python train.py --num_hidden_layers=9 --hidden_size=320 --balance_loss=0.00219 --router_logit_norm=2.0 --init_std_router=0.00866 --lr_router=0.000517 --num_key_value_heads=15 --norm_eps=1e-05
Below are experts of layer 6 (counted from 0) of a mixture-of-experts language model. Rows are named down (a neuron's output weights, with its number) and show model dimensions 0-159. Each number is 128 + 24 x the weight over its row's rms, rounded and kept within 0 to 255.
Before each expert's rows: "raises" lists some tokens whose logits its average output raises strongly, later layers aside. This comes from a sample of Wikipedia text that the model never trained on.

# expert 10
raises: " and", " D", " |"
down1 [167 163 148  88  92 153  93 141 147 110 163 123 154 158 152 113 131 124 140 136 125  90 132  77 139 136 129 118 146 153 132 112  99 132 165 122  99 140 114 104 122  93 128 152 122  84  91 137 131 134 157 131 138 154 120 143 148 163 127 138 142 126  99 119 135 177 148 124 123 159 151 101 104 129 130 140 137 156  84 129 128 130 105  95 126  89 144 115 132 104 101 141 125 168  97 172 108 106 120  94 116 142 145 129 137 127 118 172 132  95 118 120 129 147 122 107 161 129 186  88 157 105 114 139 149 114 114 107 136 153 101 104 152  77 114  99 184 107 128 161 123 132 108 145 136 101 145 143 130 141 120 150 127  92  99 169 125 109 162 138]
down2 [111 171 144 110 158 150 106 129 135 131 134 140 118  86 120 169 101 122  91  78 104 111 157 121 101 160 188 128 162 108 162 164 151 140  90 124 142  85 116 130 147 111 129 162 118 139 113 191 113 179 144 117 168  90 142 146 141 114 141  91 173 120 133 154  78 128 160 134 141 110 108 109  94 117 119 150 106 106 142 124 177 113 105 124 113  91  78 144 138  62 142 142 162  84  81 109 117 126 106 153 125 114 169 124 111  95 151 165 126 157  98 105 142 125 123 124 144 137 135 136 147 158 170 128 163 100 110 170 136  91 110 131 152 122 141 126 100 137  96 127 134 148 100 124  89 150 124 164 132  94 121  98 125 122 122 106 118 148 132 134]

# expert 11
raises: "y", "it", "at", "ul", "od", "rat"
down1 [137 110 106 162 132 150 125 114 126 139 139  97 145 162 103 104 171 132  97 130 113 123 117 148 128 112 121 174 141 134 162 108 116 161 165 172  83 154 141 139 173  70 159  88 162 160 130 124 123 171 151 132 126  86 137 140 145 125 102 149 105 111 147 143 114 130 108 115 130 140 134 116 143 116 180 132 140 154 123 110  98 128 104 102  87 141 116 162 125 136 111 145 144 115 131 150 105 142 158 105 103 134 144 132  97 111 150 150  82 139 147 103 108 116 138 138 118 119 123 113 168 122  91 121 122 114 148  96 129 148 125  92 128 115 114 117 103 126  93  96 143 132  38 157 113 120  99 132 119  59 142 143 144 147 124  85 153 118  98  79]
down2 [ 97 130 126 142 120 125 115 125 123 158  63 126 124 112  72  81 121 149 119 118 114 140 157 145 165 123 131 139 134 152 147 137  93 126 103 136 184 105  87  98  97 115 129 134 147 127 118 154 148  98  90 114 126 185 147 125 146 171 148 127 120 126 135 108 100 105 109 115 149 154 102  96 121 146 134 156 128 136  82 121 184 111 118 143 128 119 119 127 128 150 120 142 156 255 151 111 113 133 132 110 104 136 153 117 175 126 110 134 161 130 119 113 113 143 102 145 147 154 142 124 139 147 148 158 130  99 147 162 144 123 129 126 131 116 139 131 151 164 130 160 122 185 102 109 138 141 137  98 133 115 153 140  93 161  70 154 115 153 141 120]

# expert 8
raises: "\n", " |", " and"
down1 [150  91 135 102 106 131 109 106 128 132 127 142  87 161 149  85 133  99  92 138 119  94 108 126 126 131 149 110 128 119 163 162  95 115 140 146 117 138 135 138 143 148 105 135  94  95 136 162 115 127 128 158 145 159 140  93 101 159 111 151  87 149 117 148 116 148 119 131  97 109 179  81  84 102 140 121 122 122 124  65 155 121 110 102 147 155 159 156 148 137 111 111 136 155 116  98 111  95 109 102 134 146 111 147 114 152 139 123 138 154 176 157  92 109 146 166 126  89 123 103 127 101  96 167 149 164 101 120 135 104  83 119 181 145 119 170 142 169  84 124 123 107 122 114 146 151 133 135 162 140 170 112 103  88 147 130 114 118 164 155]
down2 [127 102 130 127 157 139 138 137 133  92 171 122 138 124 105 168 130 122 101  95 117 121 135  83  52 155 157 109 128 141 145 122 149 115 153 162 109 116 129 136 165 113 130  69 164 127 119 134 142 116 130  94 107 121 107 100 163  92 121 150 117 148 119 109 117 136 119 125 148 123 141  82 121 128 108 176 100 126  94  73 143 105 135 141 156 111 115 117 108 127 115 155 153  89 123 151 149 120 150 141  82 135 114 132 135 165 131 147  92 102 155 146 159 107 117 107 130 172 116 158  94 135 171 105 100 126 111 137 149 113 146 117  99 147 137 154 132  90 111 147 149 109 126 115 136 155 121 106 120 126 142 138 124 163 146 113 154  89 150  93]